{
  "moe_layers": [0, 1, 2, 3, 4, 5, 6, 7, 8, 9, 10],
  "lr_router": 0.000407,
  "norm": "rmsnorm",
  "qk_norm": false,
  "init": "uniform"
}
Below are experts of layer 6 (counted from 0) of a mixture-of-experts language model. Rows are named router (the router's row for the expert), gate (a neuron's input weights, with its number), up (a neuron's input weights, with its number), down (a neuron's output weights, with its number) and show model dimensions 144-191. Each number is 200 + 40 x the weight over its row's rms, rounded and kept within 0 to 999.
Before each expert's rows: a language model's description of what the expert responds to. This comes from a sample of Wikipedia text that the model never trained on.

# expert 8
What it handles: Mostly "of" after counts, rounds or groups (round of 16, groups of six, List of), plus table header words like Total, Candidate, Votes.
router,278,243,177,248,223,250,178,230,174,200,170,185,163,215,272,190,176,171,209,278,180,168,289,210,282,309,206,230,231,207,219,127,172,209,154,212,190,157,181,139,164,171,197,135,153,125,188,183
gate0,198,289,240,283,152,227,218,231,191,235,223,174,168,217,280,205,140,113,174,154,199,159,178,302,183,199,145,212,211,221,234,175,254,193,190,249,216,254,189,196,280,275,227,230,185,253,173,219
up0,157,194,225,194,248,146,226,214,251,221,126,194,258,177,161,173,207,264,226,228,165,189,177,182,162,225,238,216,188,211,187,249,224,267,192,180,140,245,244,264,159,205,187,196,263,132,162,199
down0,218,250,154,268,147,159,213,264,140,213,200,246,204,196,171,237,217,241,218,155,233,184,211,209,207,261,128,207,212,214,190,223,249,232,271,254,223,204,255,171,181,191,198,215,170,159,257,200
gate1,206,233,174,181,202,258,188,232,199,131,222,151,207,215,187,172,214,214,210,193,161,158,191,231,226,120,98,147,235,216,140,198,200,219,194,295,193,292,176,138,191,208,217,173,140,213,200,187
up1,200,209,226,240,137,193,280,251,158,240,192,197,206,250,183,257,183,202,205,191,192,186,189,267,180,245,263,202,183,268,230,224,200,195,194,153,169,155,186,247,208,197,115,182,194,189,188,185
down1,264,228,175,196,225,286,172,148,153,135,194,219,151,179,245,142,161,206,241,193,246,146,176,213,291,260,158,177,210,189,204,207,174,282,186,183,159,247,234,139,191,210,193,242,232,157,163,182
gate2,193,194,283,165,210,164,176,220,134,158,254,216,156,161,175,262,254,237,235,201,197,197,212,144,183,225,274,225,162,156,198,186,193,150,227,185,160,182,149,217,200,193,216,127,217,139,155,218
up2,117,160,207,229,181,135,189,237,209,208,225,175,189,160,208,226,126,190,216,148,266,174,213,255,229,215,247,250,172,193,191,187,213,206,152,176,234,156,120,186,157,202,175,148,172,175,129,252
down2,225,163,238,232,179,138,272,228,172,163,218,199,229,181,249,286,196,246,261,268,165,133,223,214,204,196,137,168,192,163,237,213,147,201,166,206,202,271,270,215,204,158,192,183,128,150,194,227
gate3,161,154,236,178,165,192,183,175,188,203,191,147,207,210,258,196,209,194,146,192,275,245,259,240,171,202,239,224,260,255,130,205,224,213,188,227,190,101,175,226,200,238,202,156,206,218,240,163
up3,255,163,152,300,253,156,220,158,227,181,228,204,137,140,181,116,187,196,218,188,114,118,158,150,248,226,208,221,200,158,241,135,216,179,166,184,215,269,196,170,167,251,183,249,154,263,152,236
down3,180,205,170,165,235,326,253,176,207,123,172,188,236,162,178,139,145,208,229,248,163,216,263,169,150,245,230,252,255,74,162,189,153,280,209,237,223,252,225,211,209,217,226,250,258,120,235,208
gate4,218,211,156,242,158,186,232,158,188,238,226,201,221,189,233,152,179,181,200,266,211,160,267,217,220,226,247,250,141,214,227,199,238,182,187,210,240,259,198,229,164,222,171,209,195,217,168,168
up4,194,243,135,203,253,229,161,162,189,160,195,152,197,205,255,199,179,171,64,258,247,243,255,189,263,247,238,196,248,286,239,224,270,172,166,190,187,250,156,221,168,234,255,210,201,249,167,146
down4,232,133,196,213,198,199,197,204,229,236,214,224,207,168,178,269,161,144,164,97,126,229,169,227,212,150,205,217,194,108,187,208,193,179,161,236,137,203,280,226,216,208,252,224,178,217,190,213
gate5,162,242,250,156,135,166,289,181,259,111,199,209,142,217,142,241,167,198,246,211,312,272,153,137,166,176,165,255,209,212,219,199,162,200,252,238,233,174,238,163,246,151,128,222,213,184,216,229
up5,170,224,145,200,216,161,112,222,231,257,204,209,218,214,197,120,224,191,134,209,165,273,142,302,197,136,186,178,128,186,164,184,259,202,189,131,116,205,164,157,247,248,185,199,200,190,182,197
down5,185,143,157,176,258,264,222,160,233,174,150,291,109,204,131,215,156,197,202,215,268,249,202,274,212,199,121,212,170,255,221,177,269,210,231,294,160,204,130,240,299,288,204,177,259,268,225,207
gate6,247,208,239,231,237,221,216,221,231,211,144,235,227,239,182,194,181,187,184,206,223,207,247,101,204,170,232,225,271,153,209,153,237,161,136,196,159,167,211,195,258,180,167,137,182,228,213,190
up6,145,173,235,188,232,241,167,151,189,185,153,128,207,266,221,112,193,210,230,223,247,284,225,142,261,244,225,186,177,164,200,181,266,242,180,161,150,187,173,170,220,227,159,180,234,156,160,163
down6,269,205,185,239,162,203,192,219,187,229,220,259,156,138,170,259,149,246,212,138,170,194,156,203,165,220,189,194,221,167,198,223,207,204,189,183,202,172,118,233,280,255,263,211,217,169,222,205

# expert 36
What it handles: Colons after labels like Overall or Runners-up, heading markers ===, table divider rows, digits in weather tables, and dates in asteroid lists.
router,231,174,184,135,298,210,183,251,180,109,203,201,90,195,271,210,213,234,216,218,205,201,218,184,243,192,136,213,260,173,209,196,266,244,188,224,167,179,253,136,200,169,256,253,219,173,197,143
gate0,127,284,184,155,209,226,248,185,204,145,221,239,170,185,185,225,181,225,258,138,129,206,184,284,153,202,253,174,161,205,225,232,206,228,172,180,220,241,200,159,208,181,202,184,187,287,130,276
up0,186,186,207,299,180,218,181,240,171,263,193,144,270,175,183,187,226,156,148,233,243,170,262,204,210,262,191,239,246,134,161,241,281,214,274,260,219,172,219,239,87,192,134,216,221,158,245,193
down0,136,221,216,221,223,135,193,195,152,187,203,254,182,180,233,231,268,167,226,184,123,175,238,218,164,169,185,231,138,173,156,200,180,116,243,203,187,191,187,194,264,148,236,220,285,194,192,241
gate1,240,227,171,173,190,250,168,192,224,191,239,143,133,259,169,278,151,249,278,222,171,240,239,193,180,228,226,220,159,207,217,176,136,175,145,231,165,206,208,189,250,149,244,290,214,110,203,209
up1,266,270,214,271,196,185,162,255,240,143,160,235,203,237,205,188,178,298,253,193,257,241,210,127,179,189,252,166,150,196,214,197,247,169,206,164,141,191,226,178,209,200,178,206,245,200,180,140
down1,220,183,211,240,136,170,258,202,242,155,203,140,150,222,203,245,180,128,213,181,154,225,210,252,188,243,94,203,171,231,235,147,249,200,204,162,174,207,185,178,175,200,231,136,208,186,225,165
gate2,215,207,194,176,197,191,210,156,233,210,166,159,166,224,215,202,212,221,344,257,227,175,230,279,190,192,244,188,156,239,170,145,267,207,186,193,207,141,255,154,250,146,252,163,172,193,265,221
up2,216,229,136,179,270,201,142,231,288,229,248,211,158,186,239,160,182,188,258,182,213,92,218,232,239,208,217,187,161,305,227,179,209,150,218,218,192,224,168,233,252,196,192,241,216,230,214,235
down2,198,225,239,135,153,163,224,234,162,233,170,180,232,181,225,225,245,275,194,272,173,176,158,159,162,237,189,244,240,118,245,192,262,182,185,205,179,167,169,185,155,200,245,234,258,202,277,174
gate3,244,227,171,164,194,193,228,246,207,198,220,206,244,198,157,195,133,128,156,153,182,195,157,208,218,226,79,250,202,111,205,222,166,163,234,196,223,181,165,211,252,213,206,258,225,151,188,271
up3,166,219,235,218,132,281,192,161,200,144,160,210,251,138,260,169,276,274,249,218,235,215,245,190,188,157,189,234,164,211,206,135,175,201,199,180,241,265,232,236,182,219,211,164,188,239,233,102
down3,221,261,188,219,130,230,216,91,185,257,241,133,187,147,212,168,234,238,132,213,234,245,268,218,214,188,149,256,235,197,108,223,145,264,281,207,230,232,178,220,185,264,167,220,151,203,186,173
gate4,177,203,158,187,269,275,263,230,161,187,215,121,212,183,240,180,171,235,195,192,246,234,202,235,266,250,159,232,224,161,174,217,233,261,225,175,212,237,276,251,240,181,178,233,204,83,203,202
up4,230,167,261,196,127,163,231,189,201,237,143,203,214,193,167,147,261,228,207,200,217,102,137,170,136,185,171,133,170,225,195,209,210,192,200,184,228,188,120,175,198,199,131,231,190,179,210,249
down4,147,236,153,259,201,204,196,108,245,177,85,187,209,234,228,220,177,230,191,209,214,112,202,267,264,334,146,211,251,186,188,210,223,192,175,207,200,216,257,224,212,212,170,234,130,163,150,161
gate5,242,197,188,173,186,191,120,226,175,204,165,141,166,192,236,224,242,245,144,235,169,204,181,166,171,164,238,186,160,162,187,248,215,176,175,223,134,196,152,191,260,215,213,174,167,238,209,193
up5,148,212,283,174,253,217,315,220,239,197,170,178,261,176,172,180,137,178,228,208,223,226,172,204,162,231,164,192,213,176,223,179,183,262,219,262,208,191,231,259,129,185,180,191,269,189,174,180
down5,211,211,139,257,232,197,113,199,123,187,194,247,179,232,210,198,159,184,194,233,179,247,300,211,231,171,177,215,219,166,157,211,235,196,202,213,206,239,165,220,256,255,213,308,127,195,209,222
gate6,158,129,168,201,231,209,215,225,247,189,157,199,200,187,192,201,247,186,188,162,222,199,234,140,201,230,193,131,283,234,190,169,198,185,220,145,251,165,117,225,161,210,287,193,262,196,217,224
up6,200,170,258,146,140,190,213,155,229,211,202,140,175,263,210,231,242,202,253,135,117,143,234,182,207,128,130,246,250,189,175,227,232,182,184,187,120,180,171,162,237,211,185,185,220,213,169,269
down6,210,223,156,190,210,183,220,212,217,211,208,170,231,172,136,180,167,172,156,141,186,254,185,198,148,202,194,227,286,186,184,123,176,154,151,148,252,208,243,160,173,194,189,187,192,224,210,232

# expert 48
What it handles: Line breaks, and W/w starts such as -wing, -wide, Wave, wrote, plus word beginnings like se-gment, ref-ugee, screen-ing.
router,181,172,207,209,160,233,186,257,214,158,133,254,104,144,224,192,277,156,227,273,181,281,117,220,176,154,238,164,199,182,187,175,144,160,259,202,148,217,116,159,242,191,192,192,200,166,226,172
gate0,221,150,152,188,250,218,160,110,201,164,267,213,215,194,213,150,179,179,304,219,148,208,201,141,163,170,161,250,131,215,244,246,232,184,235,228,206,184,186,274,259,196,200,146,162,235,191,187
up0,223,187,188,183,190,184,168,152,172,205,233,207,171,221,164,174,217,168,264,246,131,197,215,207,243,156,206,167,151,201,250,256,219,149,250,235,189,211,204,202,191,209,182,94,191,164,192,131
down0,237,167,171,157,257,203,223,297,143,165,195,145,201,232,190,151,184,199,205,216,143,210,170,192,152,179,192,206,208,191,211,226,113,134,211,175,151,241,223,153,198,196,217,249,213,225,196,171
gate1,138,169,208,210,251,184,134,198,233,185,150,97,171,148,204,206,125,215,186,177,215,209,224,173,189,201,234,214,249,209,154,233,210,219,129,228,250,217,202,130,157,204,175,208,270,163,238,173
up1,186,172,154,176,202,237,199,207,146,106,119,148,186,197,257,239,183,175,140,271,130,232,198,257,172,121,196,150,252,204,215,143,149,211,185,172,230,175,174,150,204,242,226,171,187,175,253,198
down1,158,224,225,206,227,229,179,162,208,181,230,257,149,214,191,193,116,219,151,188,176,205,186,209,207,207,298,162,219,178,219,268,232,194,191,130,189,171,224,197,220,236,174,196,199,227,193,246
gate2,212,252,123,175,208,199,116,255,231,148,201,198,219,191,140,139,176,168,271,157,200,189,121,249,307,147,173,166,227,210,206,220,178,203,236,164,190,202,265,212,220,164,228,209,162,219,264,187
up2,195,144,195,198,148,217,251,145,133,192,122,228,178,182,240,236,177,255,108,205,159,165,264,224,186,211,251,253,199,225,120,235,232,202,134,244,254,174,204,188,201,224,161,219,171,194,175,200
down2,211,252,191,188,231,189,189,207,237,113,236,264,273,189,226,200,225,273,203,129,195,174,217,166,156,137,234,146,264,210,254,182,192,208,171,184,161,221,225,207,91,166,222,234,204,250,171,270
gate3,262,174,164,191,220,268,126,229,142,184,266,223,192,280,214,174,120,244,169,231,196,191,207,125,274,190,219,187,303,157,198,241,264,255,155,211,132,229,232,114,169,225,179,165,260,226,207,210
up3,161,190,195,145,143,203,201,318,277,224,149,178,218,218,159,82,195,145,269,216,183,214,270,167,186,184,188,187,160,164,166,139,208,154,191,229,157,175,201,158,119,117,170,196,240,202,180,220
down3,251,153,148,203,201,167,171,194,175,171,260,214,218,240,200,182,187,249,293,175,270,198,184,206,218,200,134,215,244,242,250,199,219,246,205,233,162,227,176,240,251,103,199,264,225,224,277,186
gate4,162,175,192,166,219,218,182,195,189,188,203,125,160,121,180,227,169,169,268,206,208,187,219,247,176,265,207,158,258,186,155,147,207,230,206,229,252,122,170,180,243,163,209,169,191,241,225,194
up4,201,247,175,157,232,232,193,314,152,240,150,154,159,151,252,221,193,249,304,201,145,240,203,214,188,248,185,220,188,253,154,135,161,185,192,238,183,198,206,214,248,127,158,218,221,225,223,218
down4,161,233,258,152,181,312,235,284,187,196,122,174,177,247,128,153,262,238,227,228,204,144,214,180,216,180,180,206,178,231,250,153,185,172,205,200,191,237,153,184,195,199,238,232,156,174,196,188
gate5,186,262,159,213,169,195,235,164,213,202,121,190,183,234,190,194,97,157,222,168,210,200,202,217,165,195,188,265,233,236,183,252,159,257,260,250,239,216,203,193,224,198,148,177,208,214,189,217
up5,175,263,128,178,172,197,235,205,167,159,107,169,197,222,148,253,183,114,207,168,212,231,261,240,211,245,229,174,154,239,203,186,138,199,267,157,209,125,190,170,233,268,256,98,184,199,223,235
down5,179,220,166,148,203,195,167,206,190,142,194,198,197,90,201,194,213,207,202,172,249,215,221,195,259,207,197,168,311,120,198,155,185,179,214,194,281,209,226,240,263,178,285,205,178,188,159,262
gate6,153,112,202,239,197,137,272,239,200,199,234,203,229,202,155,256,262,151,191,145,202,210,202,200,214,187,193,172,153,164,251,264,151,240,178,233,232,178,211,353,176,164,258,217,159,145,164,174
up6,174,197,200,225,167,187,264,181,194,262,263,231,168,253,198,242,273,187,212,201,202,175,211,210,207,209,147,120,223,158,257,216,204,215,239,124,146,170,146,281,236,210,250,207,214,202,218,179
down6,165,239,259,122,127,150,197,149,187,166,323,191,219,124,230,116,225,308,298,200,155,245,210,182,172,241,206,230,217,182,195,162,160,199,220,193,137,261,127,117,206,179,208,242,287,241,244,204